config.yaml
n_layer: 11
d_model: 256
n_experts: 8
experts_per_token: 2
d_expert: 128
d_shared_expert: 128
activation: "swiglu"
moe_layers: [2, 3, 4, 5, 6, 7, 8, 9, 10]
router_score: "softmax"
normalize_top_k: true
routed_scale: 1.5
balance_loss: 0.0117
balance_bias: false
router_bias: true
shared_expert_gate: true
init_std_router: 0.0334
lr_router: 0.000301
vocab_size: 26445
norm: "rmsnorm"
norm_eps: 1e-05
tie_embeddings: true
optimizer: "adamw"
lr: 0.00169
beta1: 0.9
beta2: 0.95
batch_tokens: [32768, 65536, 131072]
seq_len: 384
train_tokens: 337800000
steps: 4609
dataset: "wikipedia_en"
Below are experts of layer 2 (counted from 0) of a mixture-of-experts language model. Rows are named router (the router's row for the expert), gate (a neuron's input weights, with its number), up (a neuron's input weights, with its number) and show model dimensions 128-191. Each number is 200 + 20 x the weight over its row's rms, rounded and kept within 0 to 999.
Before each expert's rows: a language model's description of what the expert responds to. This comes from a sample of Wikipedia text that the model never trained on.

# expert 0
What it handles: Prepositions, auxiliaries and month names after a verb or number, such as by, in, to, was, be, November.
router,200,173,203,237,206,251,217,178,232,155,187,201,203,174,216,229,212,207,164,216,210,219,214,199,187,199,184,214,190,214,188,175,182,187,220,177,218,168,188,176,185,169,218,197,215,210,204,206,196,212,238,172,164,230,220,188,178,187,211,181,192,226,198,201
gate0,174,207,233,194,211,190,183,198,223,195,191,187,202,202,204,193,195,206,195,190,187,243,200,187,223,200,190,158,192,170,206,190,209,204,185,179,201,196,157,185,215,202,194,195,213,198,184,186,243,210,194,233,181,167,223,183,199,207,208,214,206,223,195,213
up0,222,210,196,200,232,237,196,209,172,201,239,186,207,207,185,192,182,156,181,201,211,196,212,206,168,225,193,212,194,199,177,198,196,197,203,196,230,186,173,205,222,225,199,235,229,185,194,184,206,217,205,204,208,175,194,178,234,192,194,212,204,187,201,197
gate1,186,220,217,206,196,201,190,215,186,191,168,196,207,233,218,199,182,218,220,237,192,171,177,235,235,182,192,210,221,210,204,198,195,214,172,174,210,182,192,201,218,173,193,201,212,196,196,202,222,194,189,229,231,211,171,193,201,213,195,218,200,179,208,176
up1,216,161,196,206,196,200,222,201,221,211,200,200,203,171,203,199,207,215,168,209,159,201,172,201,219,157,206,187,180,197,219,173,154,178,183,171,208,189,189,212,197,180,198,187,183,214,229,197,186,194,218,246,218,231,212,196,189,185,183,194,182,188,203,211
gate2,199,237,207,223,211,185,190,188,185,163,211,212,217,157,201,182,211,176,188,208,231,244,170,192,185,207,215,171,210,214,200,208,206,222,197,199,182,168,155,210,192,185,191,213,193,218,196,181,189,199,197,203,245,227,225,213,210,178,272,200,195,190,210,198
up2,184,186,243,222,184,193,192,161,208,220,176,184,194,185,179,183,186,202,223,228,247,177,188,193,184,200,230,216,198,213,194,203,161,195,159,187,211,216,167,195,193,191,192,176,176,216,198,231,189,198,224,201,199,236,187,238,183,190,168,169,163,198,175,190
gate3,181,199,211,194,239,217,171,188,171,187,192,218,199,200,202,190,223,213,214,194,203,203,213,194,185,188,215,210,237,225,184,174,206,193,198,201,208,154,168,199,231,207,221,214,234,178,154,198,254,218,167,227,179,180,198,226,187,184,223,155,190,213,215,241
up3,178,211,243,155,224,243,172,195,193,180,210,238,220,178,192,203,228,213,194,194,209,184,204,186,165,193,217,200,208,195,195,179,234,199,239,213,194,161,205,198,191,198,219,209,215,218,188,167,223,232,170,212,196,179,196,194,203,223,226,194,194,182,197,217
gate4,190,205,252,215,151,186,198,177,199,193,196,209,173,209,198,213,230,194,195,231,191,189,213,195,198,187,188,191,204,213,229,197,206,229,177,197,161,176,199,186,206,182,188,201,226,205,182,209,212,203,206,196,188,189,182,158,193,203,258,184,213,162,201,203
up4,170,220,199,200,207,181,201,194,186,225,169,211,197,192,190,215,181,175,184,199,190,181,172,174,174,191,213,188,200,172,217,194,181,223,213,207,198,175,197,193,234,226,178,201,183,195,199,218,260,216,198,204,218,175,205,224,204,209,174,191,175,199,198,181
gate5,184,179,185,190,195,205,200,204,227,189,224,190,178,224,208,210,177,199,179,184,216,206,209,218,168,234,222,197,173,174,172,225,202,211,208,190,205,184,230,178,194,228,195,218,175,200,224,184,214,190,218,195,193,165,189,183,219,217,184,251,232,209,219,188
up5,210,233,214,179,228,211,213,192,171,193,204,188,193,186,222,181,205,185,219,211,229,198,198,186,205,162,195,225,203,227,192,213,207,208,196,176,180,175,180,175,173,226,224,173,217,200,169,196,208,196,266,223,211,211,210,199,191,173,227,199,209,225,197,213
gate6,213,199,209,188,196,209,191,172,220,205,177,194,148,205,199,183,170,216,216,213,176,194,175,190,199,206,197,193,182,211,197,193,196,202,176,199,222,237,223,182,221,218,197,227,198,206,210,210,192,229,206,219,218,187,220,221,209,182,203,189,175,197,230,183
up6,192,208,206,205,234,191,197,233,191,193,206,192,191,159,203,183,230,163,218,212,215,199,181,199,183,188,209,213,232,207,190,188,221,208,197,191,216,190,193,232,176,186,183,189,172,257,197,192,174,191,188,225,218,209,180,196,221,157,201,211,208,144,213,225
gate7,197,179,196,204,237,216,158,175,200,191,208,155,204,215,176,208,204,195,188,185,214,213,197,179,180,200,205,219,188,225,206,196,192,173,235,205,179,178,181,161,212,173,207,176,212,238,240,200,178,210,174,172,168,227,181,223,233,189,185,205,181,232,207,171
up7,181,172,216,194,241,195,180,166,211,201,201,160,199,226,192,160,199,221,218,196,223,233,187,196,171,221,201,200,174,208,198,196,184,187,199,196,180,205,183,194,179,210,211,207,193,202,213,199,207,221,171,195,178,232,193,208,206,194,207,199,225,219,212,195
gate8,195,222,200,204,214,229,181,183,202,181,208,216,211,186,200,203,202,218,203,189,213,206,170,185,187,193,196,216,219,222,171,185,204,222,206,195,181,221,187,235,190,206,182,238,203,194,177,210,172,209,221,189,193,199,193,146,206,175,207,173,170,197,197,207
up8,201,219,219,177,195,181,207,208,240,209,210,209,239,210,208,209,191,210,210,194,195,184,190,187,206,169,217,201,199,175,177,189,173,190,234,194,216,227,209,207,169,236,184,211,190,203,209,238,230,205,250,219,171,224,196,194,223,226,250,196,209,229,202,179
gate9,171,215,153,200,222,198,177,191,191,211,166,185,188,185,194,185,192,204,199,184,218,183,228,222,190,191,217,203,229,222,184,220,171,206,193,205,189,230,156,258,187,206,223,230,208,178,182,172,147,217,209,207,225,186,182,181,190,199,203,217,203,225,207,191
up9,217,229,224,254,189,165,195,208,231,166,187,199,169,196,180,187,208,210,233,206,174,201,213,217,213,162,215,228,197,218,226,184,205,190,178,239,213,192,199,198,175,173,167,175,192,181,217,183,186,218,199,186,215,186,213,206,212,192,192,211,200,173,177,219
gate10,200,180,200,215,193,198,189,194,201,176,178,224,177,187,200,194,174,216,225,202,202,192,156,169,205,185,232,200,233,208,204,203,197,199,181,204,198,194,192,210,212,187,205,190,199,227,210,199,243,209,174,203,173,179,207,199,168,188,221,165,200,161,199,216
up10,213,196,191,218,190,213,234,168,185,181,209,184,151,184,188,190,217,180,181,196,197,196,198,232,178,187,167,186,213,193,199,195,145,200,162,201,205,237,232,203,210,207,214,219,200,234,184,177,215,179,221,217,194,235,185,224,206,201,207,239,201,219,221,192
gate11,205,174,180,197,178,200,188,206,182,153,218,211,171,226,200,222,218,204,208,201,202,175,233,185,205,170,163,237,181,217,203,194,216,200,210,232,258,194,205,165,178,224,217,213,223,232,161,217,206,167,190,206,227,205,207,178,211,208,184,173,204,208,199,203
up11,198,210,209,201,214,198,172,221,172,153,187,202,193,189,194,171,219,144,222,203,191,213,199,212,219,182,209,208,220,236,217,194,212,190,175,225,174,173,190,182,176,203,203,195,218,193,184,194,182,215,217,225,205,189,226,210,224,198,220,212,218,198,235,200
gate12,192,178,213,178,180,215,218,217,195,222,202,174,212,230,215,173,198,218,204,192,193,208,179,200,230,213,229,205,179,208,205,203,208,185,198,190,207,187,226,188,182,212,236,195,212,188,177,234,193,216,188,177,201,156,195,186,188,190,188,213,207,179,205,169
up12,186,226,238,205,202,166,187,196,180,173,208,231,205,193,210,190,208,181,169,179,179,211,203,193,216,186,199,255,200,206,221,147,174,213,202,222,174,202,203,195,176,174,177,169,181,244,210,181,166,219,190,175,201,192,194,205,211,195,229,168,200,182,166,200
gate13,161,185,201,217,186,223,208,179,218,200,214,185,214,227,224,220,172,231,199,223,232,193,179,186,218,217,233,197,194,189,188,179,192,178,206,196,172,219,222,193,183,200,206,245,183,223,198,226,181,182,210,184,217,220,172,212,225,206,183,182,209,211,191,224
up13,167,195,191,178,191,220,222,197,180,208,210,175,179,230,210,186,210,205,203,192,192,229,183,190,236,172,154,196,252,191,210,201,210,226,194,236,205,203,215,158,194,229,224,208,192,220,190,188,222,157,229,181,204,188,204,196,206,187,165,207,210,203,196,237
gate14,191,188,214,234,177,191,204,195,194,218,184,199,186,225,202,208,209,198,236,202,177,192,222,246,191,220,176,230,220,203,244,225,219,216,235,201,179,171,226,195,186,206,223,213,217,191,192,211,164,178,184,172,166,186,181,229,213,165,202,170,206,215,218,159
up14,185,215,186,218,198,209,209,173,163,201,194,193,182,177,187,185,206,182,239,190,204,183,222,196,201,214,194,220,228,207,237,199,205,234,246,191,182,175,173,188,199,175,195,182,207,187,212,206,214,175,183,216,178,182,208,222,199,173,176,180,191,208,204,174
gate15,180,183,167,205,215,208,232,204,189,202,196,224,153,198,199,168,208,244,188,205,198,254,173,201,228,247,201,188,224,209,200,222,206,199,204,201,175,203,214,204,209,198,207,206,195,199,189,183,171,209,179,217,210,192,200,212,232,205,199,179,198,173,186,195
up15,202,202,184,197,216,173,182,201,189,187,216,208,179,192,229,193,186,196,166,201,166,205,205,187,227,220,188,209,199,216,214,210,230,221,208,203,216,206,192,198,174,185,165,193,181,219,218,201,194,237,170,196,213,202,162,219,196,188,170,230,175,221,199,218
gate16,210,214,181,205,199,213,207,214,211,190,198,204,174,207,194,185,180,231,156,194,220,228,194,183,150,205,197,171,192,195,195,192,218,214,206,204,242,167,201,188,230,171,206,180,200,166,207,203,195,176,195,223,179,193,225,208,181,194,200,233,206,184,208,176
up16,201,195,199,220,164,219,204,212,191,189,201,223,185,188,206,206,170,233,200,235,210,189,217,218,188,216,187,207,221,209,176,193,199,167,189,182,203,248,177,158,206,190,212,201,208,210,222,249,183,183,174,187,199,204,167,202,179,201,166,185,207,208,202,186

# expert 2
What it handles: First pieces of capitalised names and words, such as P, M, New, St, plus prefixes un and pro, and that, but.
router,207,223,225,189,197,220,201,210,203,205,211,199,204,199,194,238,185,168,196,202,226,234,195,200,212,185,163,199,181,187,213,156,179,191,161,203,194,201,179,213,204,221,180,229,160,243,201,206,194,209,193,210,231,188,196,220,227,209,213,175,188,199,188,194
gate0,218,223,180,217,205,234,234,212,231,193,173,219,250,181,172,178,176,182,206,237,175,206,181,209,189,183,213,217,176,201,242,184,180,175,202,197,239,149,181,206,176,187,230,160,194,151,209,188,180,213,216,219,195,212,201,175,189,204,203,212,202,187,196,195
up0,197,209,202,203,208,213,202,208,196,191,193,166,200,222,191,193,187,197,213,225,231,195,221,177,166,175,193,177,213,192,223,206,216,234,207,205,210,214,195,206,209,193,233,193,195,166,171,160,186,204,246,208,221,212,172,191,190,204,204,249,207,145,186,162
gate1,165,203,179,186,196,211,171,206,223,175,182,227,202,198,189,191,207,235,184,211,184,221,182,175,189,198,226,214,210,192,212,157,205,190,215,186,197,179,173,223,201,224,192,184,184,177,214,197,235,219,231,158,234,226,208,199,155,222,200,170,209,180,186,188
up1,189,217,189,211,199,177,194,190,215,199,184,200,185,186,202,209,199,219,198,202,157,174,237,194,171,200,200,183,241,201,248,193,193,221,206,199,228,152,218,187,170,198,204,184,204,185,207,205,209,214,236,226,196,216,190,219,234,203,217,199,216,166,171,202
gate2,163,185,214,230,191,247,230,210,240,193,216,172,215,195,195,215,235,225,169,182,203,147,184,172,208,196,176,204,224,200,193,229,199,199,210,213,184,200,207,185,180,232,190,160,186,191,181,176,207,215,197,216,202,219,226,194,179,209,221,212,199,201,199,197
up2,187,202,243,181,185,211,176,173,206,206,204,219,220,169,198,204,201,185,177,197,197,216,193,176,170,190,219,210,172,220,197,195,190,235,236,180,167,205,234,208,172,185,213,192,184,214,216,186,206,219,177,211,173,230,181,199,212,210,208,194,238,204,166,181
gate3,185,211,175,212,202,201,198,206,182,174,198,161,214,229,187,219,193,185,205,208,233,202,173,151,215,182,234,214,170,205,215,184,161,168,189,197,220,238,219,202,228,192,192,192,199,206,179,222,192,219,216,205,188,177,183,210,181,196,193,198,160,178,199,183
up3,221,203,184,168,199,219,205,170,153,212,161,213,191,186,234,189,192,195,173,215,179,200,202,221,188,213,205,197,184,196,233,202,224,223,217,173,218,161,166,186,177,204,223,180,173,208,212,205,212,200,206,192,223,191,221,231,204,202,203,211,167,208,187,223
gate4,174,178,203,178,202,184,212,196,202,172,202,215,186,230,226,180,204,188,213,182,215,164,201,161,211,229,169,184,197,223,206,214,194,203,239,213,226,188,210,164,228,192,195,165,170,188,173,202,226,203,208,186,210,192,162,207,220,158,197,218,200,164,169,206
up4,209,185,182,199,195,191,245,233,196,193,220,222,232,214,212,231,170,231,210,172,175,175,197,214,201,186,180,227,151,182,219,192,209,212,218,221,206,222,178,199,210,168,201,177,214,201,208,209,206,209,207,198,199,189,236,211,201,215,194,219,206,190,196,196
gate5,183,198,196,212,229,199,182,187,186,225,208,139,194,212,197,220,189,183,206,202,205,160,189,178,177,180,169,207,174,191,199,189,196,211,221,211,214,219,176,253,223,230,228,243,178,206,221,226,181,196,224,204,189,213,199,185,223,197,204,184,193,209,220,205
up5,191,173,171,193,169,183,187,214,224,264,217,230,210,202,146,188,215,204,210,191,171,224,235,183,177,202,235,204,193,205,211,215,183,188,218,212,227,235,243,183,199,198,191,183,187,227,213,181,187,209,199,219,182,220,193,188,183,178,197,216,185,186,201,215
gate6,212,198,219,225,205,211,191,253,223,188,219,211,208,226,221,198,227,170,181,163,188,176,181,186,214,213,199,200,200,234,190,219,211,197,189,208,179,212,180,243,191,209,256,174,202,196,201,211,218,243,182,217,205,182,222,207,211,194,234,193,204,195,221,198
up6,190,191,246,224,190,182,209,198,159,250,192,197,217,204,233,191,165,212,168,196,178,200,185,174,172,153,179,205,195,194,215,178,191,176,194,190,194,199,182,216,191,207,215,225,212,171,215,212,178,202,216,191,137,175,236,188,174,227,210,176,196,234,221,176
gate7,170,203,228,237,179,194,210,180,179,213,200,213,201,195,215,216,192,215,200,187,176,189,223,208,199,215,194,228,205,189,201,205,217,166,245,191,173,222,244,185,199,188,205,215,228,215,175,169,190,203,226,208,204,190,171,212,228,208,203,202,187,188,221,130
up7,199,188,228,208,175,208,215,183,164,193,162,214,175,219,189,197,182,202,199,192,216,198,184,185,178,202,205,221,213,193,161,171,199,245,184,179,190,209,208,182,217,194,161,224,205,196,224,172,223,197,211,214,198,190,202,219,249,204,241,195,188,232,228,167
gate8,176,216,240,198,206,198,191,202,199,206,212,213,202,196,212,206,166,197,210,214,186,217,211,242,220,239,220,181,190,188,243,222,211,182,200,215,189,210,231,214,198,240,204,197,248,169,229,172,216,199,211,210,221,207,183,204,213,217,197,214,207,193,157,230
up8,209,220,182,220,197,251,195,172,179,234,204,205,197,250,224,195,186,256,203,190,180,208,173,180,209,191,196,207,212,181,181,218,186,202,197,207,203,206,191,182,200,189,158,204,199,204,173,194,211,210,206,230,194,212,227,178,189,211,202,161,195,213,228,197
gate9,212,249,170,195,179,191,206,184,198,186,207,211,199,188,205,173,183,182,195,215,225,198,212,228,234,218,225,176,230,192,201,213,225,212,205,192,171,180,213,179,228,250,212,187,200,194,186,155,191,211,224,157,227,176,192,171,227,190,190,190,194,197,196,220
up9,208,191,188,180,206,216,192,179,200,210,194,188,219,217,246,207,177,211,218,187,187,214,218,189,200,232,223,200,218,185,239,223,203,189,159,195,211,220,182,199,247,204,219,187,223,205,189,185,208,188,188,164,174,194,211,186,232,220,200,206,203,251,187,218
gate10,200,168,215,189,199,185,236,212,191,215,192,209,197,169,204,182,180,199,174,212,209,200,198,182,214,184,180,234,196,220,205,203,196,205,250,201,187,189,233,191,168,211,217,218,231,212,235,221,194,200,210,174,213,171,228,213,207,193,220,221,201,228,222,230
up10,178,194,179,199,230,187,198,199,185,218,192,219,195,209,206,218,202,210,217,159,155,216,188,207,212,232,211,194,226,230,215,189,195,236,224,236,181,202,195,181,203,203,211,197,199,202,173,224,184,204,227,162,200,173,202,220,201,147,220,191,194,167,198,199
gate11,191,193,196,183,190,164,218,224,226,213,210,192,176,196,220,185,264,185,203,170,161,216,242,213,189,181,208,196,176,210,201,213,209,193,241,218,205,201,188,230,159,228,216,169,240,200,228,205,194,212,200,208,212,211,194,212,190,165,205,233,181,206,205,192
up11,204,204,192,211,189,172,181,177,185,219,206,183,173,199,192,181,196,225,199,194,221,222,186,196,210,221,197,212,194,218,227,177,191,200,204,192,238,201,223,199,198,191,217,207,203,171,177,188,198,204,200,217,187,184,187,187,216,207,176,229,201,177,204,206
gate12,204,222,220,221,182,211,190,182,203,208,233,190,215,152,201,187,190,255,212,203,210,235,191,193,199,201,212,205,197,191,183,243,200,181,229,195,229,191,238,201,170,166,192,225,197,186,209,184,189,210,188,181,201,194,220,200,220,203,190,200,206,209,171,180
up12,219,184,208,223,205,236,195,223,199,181,220,219,162,179,183,195,217,205,220,177,184,187,202,241,177,208,180,157,246,223,193,174,210,202,205,201,195,205,206,191,217,174,181,218,213,192,184,236,195,216,222,225,184,187,226,204,210,217,187,169,259,204,230,194
gate13,209,206,189,153,212,188,207,191,191,183,195,195,199,196,213,206,174,199,161,196,206,181,197,182,228,204,191,189,204,206,203,187,188,183,237,185,188,194,193,220,204,188,197,212,211,197,240,169,173,222,186,224,233,188,212,217,201,180,192,216,169,195,187,207
up13,209,161,217,183,173,200,229,203,171,209,160,179,155,209,202,189,202,203,217,236,204,194,185,199,206,196,222,194,185,207,229,210,160,190,236,202,177,220,179,203,172,194,222,203,185,172,194,210,216,188,232,157,200,202,189,195,232,161,218,213,213,178,188,212
gate14,191,211,206,233,168,190,208,224,182,178,209,207,193,188,215,196,215,198,219,201,199,225,183,222,193,202,192,261,181,213,160,175,211,175,194,184,212,207,214,206,170,196,198,205,182,179,177,194,200,198,217,210,217,207,205,203,221,208,197,217,179,201,205,248
up14,225,178,237,186,192,209,183,224,183,163,173,198,159,189,219,230,169,161,228,196,202,198,180,204,188,192,208,232,193,218,207,189,199,197,181,203,210,201,190,228,192,198,183,189,193,234,139,204,219,185,209,203,243,195,180,180,208,198,220,200,187,199,234,205
gate15,200,215,178,193,188,195,221,187,225,202,242,204,195,198,217,183,187,197,204,191,193,216,200,144,241,249,200,206,201,191,216,194,212,205,186,174,209,209,197,192,178,210,201,185,198,197,210,188,206,187,196,190,183,176,213,189,246,186,210,175,202,211,186,173
up15,196,189,206,204,206,187,204,210,211,231,201,192,157,213,208,206,172,213,198,188,185,249,206,201,205,210,179,193,169,213,194,193,175,239,174,231,163,181,174,214,185,221,206,206,215,233,235,169,218,189,204,166,188,186,233,182,221,194,215,202,201,194,204,217
gate16,168,207,200,201,176,228,189,181,248,197,189,176,220,242,153,171,198,230,178,229,193,177,175,197,201,200,181,191,207,224,208,191,226,215,211,162,196,200,201,199,213,187,205,209,170,182,172,232,160,203,194,220,202,141,197,169,213,192,154,215,164,220,202,233
up16,220,213,179,203,207,210,209,200,194,214,184,210,185,202,206,204,188,180,189,143,214,218,205,212,217,195,232,193,200,225,176,204,157,236,211,209,188,210,178,216,210,230,161,259,200,172,236,195,187,222,168,213,206,220,176,226,244,206,176,182,160,216,203,222

# expert 3
What it handles: Frequent function words like and, the, 's, has, also, plus commas and line breaks closing section headings.
router,181,195,208,192,196,190,198,201,179,180,221,205,223,242,169,196,207,196,207,224,177,162,201,217,188,205,194,168,231,180,182,198,225,224,218,243,180,174,207,185,216,167,192,265,195,199,232,211,194,171,171,219,196,145,200,195,175,212,209,182,195,207,211,222
gate0,198,194,207,200,229,225,221,237,209,178,185,178,201,224,209,201,210,217,203,192,196,177,193,215,202,195,180,180,224,194,200,183,221,196,225,207,207,168,197,228,178,183,224,221,207,184,173,208,212,194,193,203,197,229,221,188,215,204,194,227,178,194,160,185
up0,152,173,206,174,199,197,193,195,188,208,153,198,175,269,223,193,251,214,207,222,176,176,219,188,202,223,242,184,193,200,210,177,168,209,214,218,205,230,179,201,211,207,231,180,225,222,216,185,215,203,193,198,206,190,207,185,219,194,196,175,196,184,209,199
gate1,204,210,176,229,175,171,208,179,232,235,205,183,197,197,225,202,207,205,223,211,200,204,226,198,172,218,208,234,215,223,219,231,207,211,184,196,193,194,239,174,193,217,197,188,195,196,211,203,208,176,224,191,193,200,173,209,162,197,201,229,210,228,200,223
up1,210,180,205,171,207,224,184,176,217,187,186,179,200,162,224,184,211,187,191,176,248,194,200,174,176,146,177,210,215,213,191,219,223,182,223,182,207,229,140,215,214,220,182,230,222,186,202,194,207,241,192,238,218,185,189,191,195,202,225,192,164,195,163,201
gate2,195,182,215,236,198,220,199,186,195,199,171,185,184,194,187,212,177,173,195,212,190,249,223,205,189,190,194,216,223,194,222,172,227,202,188,204,193,196,158,229,191,187,217,210,219,196,194,223,179,209,214,205,171,197,215,246,187,224,211,230,189,193,176,211
up2,202,166,195,177,198,210,199,224,176,218,156,165,199,197,237,191,218,207,200,201,194,225,184,180,198,200,200,209,172,232,198,209,202,207,207,211,209,213,201,193,182,195,173,183,209,191,169,187,196,218,200,206,218,171,226,247,221,206,213,231,211,204,202,172
gate3,194,207,177,221,182,218,211,173,178,173,223,217,192,212,179,201,213,199,224,190,219,188,199,212,163,206,204,185,190,201,193,226,154,190,227,169,198,210,207,194,196,196,217,209,197,169,197,207,214,216,211,235,174,203,182,218,196,194,210,155,175,200,204,213
up3,203,199,182,225,263,202,205,206,191,208,216,212,215,202,184,188,180,183,228,211,204,219,200,202,184,215,223,210,201,175,206,193,194,218,236,188,155,210,191,229,184,212,212,227,201,184,209,196,242,228,237,224,211,212,154,187,184,204,170,202,211,220,217,223
gate4,208,215,219,226,206,194,190,158,227,172,199,210,202,224,189,168,221,206,176,199,209,190,226,200,207,206,198,201,186,215,181,185,174,181,193,218,205,184,218,215,229,203,201,187,222,212,182,181,192,206,206,200,221,233,189,189,220,173,191,160,206,188,181,210
up4,173,207,182,211,204,151,200,190,174,222,211,183,196,194,216,209,210,162,240,204,216,212,208,196,201,197,189,174,169,184,218,188,229,207,207,201,218,186,218,207,215,188,196,158,194,194,248,180,195,188,219,216,203,204,183,190,200,220,178,220,217,228,217,207
gate5,190,164,213,181,212,209,168,209,218,212,244,201,241,224,196,184,167,194,229,196,205,201,198,208,210,215,193,192,204,188,186,218,156,179,202,166,247,165,184,196,237,211,206,215,200,230,192,191,198,185,158,210,206,199,173,194,222,182,227,196,212,243,216,182
up5,209,156,232,179,197,200,216,189,215,153,170,208,214,199,189,197,188,208,187,218,187,175,241,204,199,181,180,194,199,222,220,240,191,206,212,205,203,181,223,212,177,227,215,190,175,199,238,222,204,225,217,186,165,209,164,204,218,184,257,190,201,211,185,215
gate6,215,170,214,188,213,194,207,197,198,218,186,173,256,235,210,222,174,170,186,238,168,189,191,208,203,187,180,190,221,180,199,163,236,204,196,212,195,224,199,201,181,227,227,216,241,203,229,241,211,213,210,200,245,196,238,184,198,200,229,202,189,233,185,227
up6,199,196,178,195,222,202,202,219,197,200,149,182,191,196,212,185,174,195,215,174,194,195,199,214,201,197,194,222,204,182,191,212,171,191,204,208,235,162,197,201,221,207,191,232,199,214,203,209,224,205,188,213,211,198,179,196,201,188,194,226,227,191,220,208
gate7,169,201,224,168,162,245,167,228,212,198,190,165,231,188,207,191,182,215,213,208,202,216,213,198,198,174,209,208,220,229,202,187,208,210,200,219,223,174,207,228,202,180,178,204,188,201,167,206,219,156,203,231,189,179,199,194,204,189,194,229,225,187,164,148
up7,205,213,205,199,214,191,225,201,194,191,208,168,163,177,174,182,208,163,174,169,221,194,168,180,184,227,166,207,179,204,199,236,203,216,218,208,189,188,209,168,207,186,192,184,182,222,218,241,194,179,193,201,223,207,227,184,214,191,225,212,184,146,241,217
gate8,195,188,222,214,190,211,203,200,208,179,193,169,182,198,200,183,205,210,208,208,225,191,203,181,180,219,190,190,202,218,213,177,211,202,208,235,155,219,206,244,219,210,183,203,200,175,218,175,181,167,202,218,158,202,243,219,244,172,193,205,180,167,215,190
up8,162,184,159,200,208,214,184,233,195,182,178,183,199,167,192,211,194,203,211,192,187,200,217,183,198,202,198,217,195,216,176,181,172,193,254,189,210,172,249,212,211,169,182,161,209,179,223,165,194,186,202,240,223,186,198,240,193,215,176,161,203,194,206,192
gate9,178,171,181,199,204,220,183,190,198,194,149,187,194,215,199,177,182,228,174,218,198,159,194,200,178,205,205,212,185,201,241,190,233,214,167,187,192,188,175,224,192,202,201,232,176,194,216,155,220,179,214,250,200,195,207,190,182,197,216,218,219,188,194,211
up9,193,186,190,199,182,247,195,206,184,202,184,219,199,203,191,172,190,189,183,204,177,210,172,211,201,176,205,224,227,204,221,205,209,201,152,211,219,219,188,240,189,158,205,184,190,188,197,211,198,202,179,218,206,174,205,194,187,164,208,233,198,208,204,199
gate10,199,185,245,147,187,188,167,183,192,167,245,175,190,217,208,190,182,214,224,244,190,218,187,167,187,203,223,185,194,231,197,197,200,182,221,187,212,210,169,209,171,202,209,200,158,190,193,208,181,211,204,203,191,163,195,199,183,167,231,171,193,214,225,180
up10,196,183,212,194,173,248,199,222,250,224,177,224,198,170,155,192,184,224,170,180,207,177,208,180,203,178,196,209,176,202,184,179,184,219,180,199,203,189,224,219,237,226,238,180,190,212,199,222,210,198,225,220,196,202,180,223,181,223,174,192,187,198,172,204
gate11,220,198,188,211,197,182,173,199,234,271,188,191,204,226,223,183,190,206,185,198,213,203,241,188,181,220,213,199,193,189,210,217,194,185,206,159,221,208,231,250,166,220,208,169,175,194,221,161,199,235,189,221,182,181,187,216,201,190,191,214,224,241,201,244
up11,189,172,197,213,198,172,231,235,187,202,189,187,224,193,186,230,239,147,171,210,184,181,189,203,218,204,189,262,206,215,210,232,200,209,216,185,211,184,209,191,199,203,191,233,190,200,184,214,183,208,226,190,190,211,215,204,180,187,207,229,160,175,187,214
gate12,197,202,210,190,184,229,192,174,213,187,179,177,231,204,182,185,192,197,209,205,200,176,185,196,212,204,198,149,197,200,208,204,215,187,197,200,193,201,188,200,167,217,208,200,222,200,188,216,220,186,147,182,193,182,217,205,189,182,198,201,162,199,159,214
up12,192,184,225,180,193,185,188,194,175,206,169,241,229,215,196,176,203,188,222,209,203,202,203,205,194,203,238,226,182,201,200,200,238,210,206,212,182,215,198,201,164,217,206,187,184,198,182,222,224,210,185,176,222,201,169,170,181,200,154,244,207,175,211,217
gate13,173,180,201,194,189,213,185,209,202,223,162,144,200,216,196,178,178,228,196,202,175,197,218,205,214,211,202,216,218,206,208,220,225,186,202,189,236,218,162,208,214,181,219,188,204,174,224,206,168,222,174,212,218,262,192,230,191,184,201,184,227,226,189,166
up13,179,215,181,194,236,213,189,207,174,190,178,161,212,213,183,207,160,207,204,215,192,189,227,215,228,212,252,210,185,201,190,213,191,189,196,203,204,180,196,163,188,201,147,207,172,212,194,220,216,199,201,220,201,169,193,227,247,188,226,200,189,212,186,169
gate14,196,197,227,221,187,177,173,208,215,218,208,212,170,247,202,182,228,240,226,228,218,209,201,213,161,207,197,189,215,233,191,195,198,166,180,177,214,172,199,206,225,175,200,179,195,261,186,197,152,194,212,183,229,171,215,224,182,180,208,208,198,191,219,200
up14,188,204,206,181,178,168,220,208,237,207,208,213,188,204,194,193,201,184,210,200,219,191,207,168,203,205,216,180,162,229,212,203,231,209,191,213,230,228,223,189,183,208,174,213,188,242,184,222,195,203,195,207,201,189,180,180,171,190,218,222,176,202,168,175
gate15,206,191,240,201,222,211,230,203,190,192,203,182,201,220,221,203,188,207,203,264,179,199,188,198,191,188,219,226,223,201,210,179,185,185,212,215,166,202,194,219,200,212,216,208,177,160,195,194,179,225,202,216,220,257,174,218,182,211,190,211,171,160,211,231
up15,198,241,201,219,187,183,194,205,187,188,219,188,190,175,195,200,205,199,226,185,182,218,224,210,206,221,204,219,202,193,180,211,214,194,184,225,201,232,214,187,206,200,216,232,232,188,166,207,248,240,218,215,187,196,194,183,213,196,189,203,228,231,190,177
gate16,174,207,195,205,218,200,228,228,183,215,236,205,199,204,192,186,218,221,228,204,224,211,168,197,186,220,233,171,208,203,191,158,208,192,214,212,192,167,176,201,189,182,223,229,205,220,216,199,245,189,192,181,216,210,231,196,211,196,206,222,217,219,208,243
up16,173,203,211,201,223,188,207,203,176,201,226,165,211,218,195,188,206,207,239,203,258,204,148,201,186,236,202,171,198,212,201,178,180,193,200,203,212,212,192,155,219,178,192,204,208,233,192,200,213,211,211,211,199,236,192,214,215,177,187,202,189,233,211,213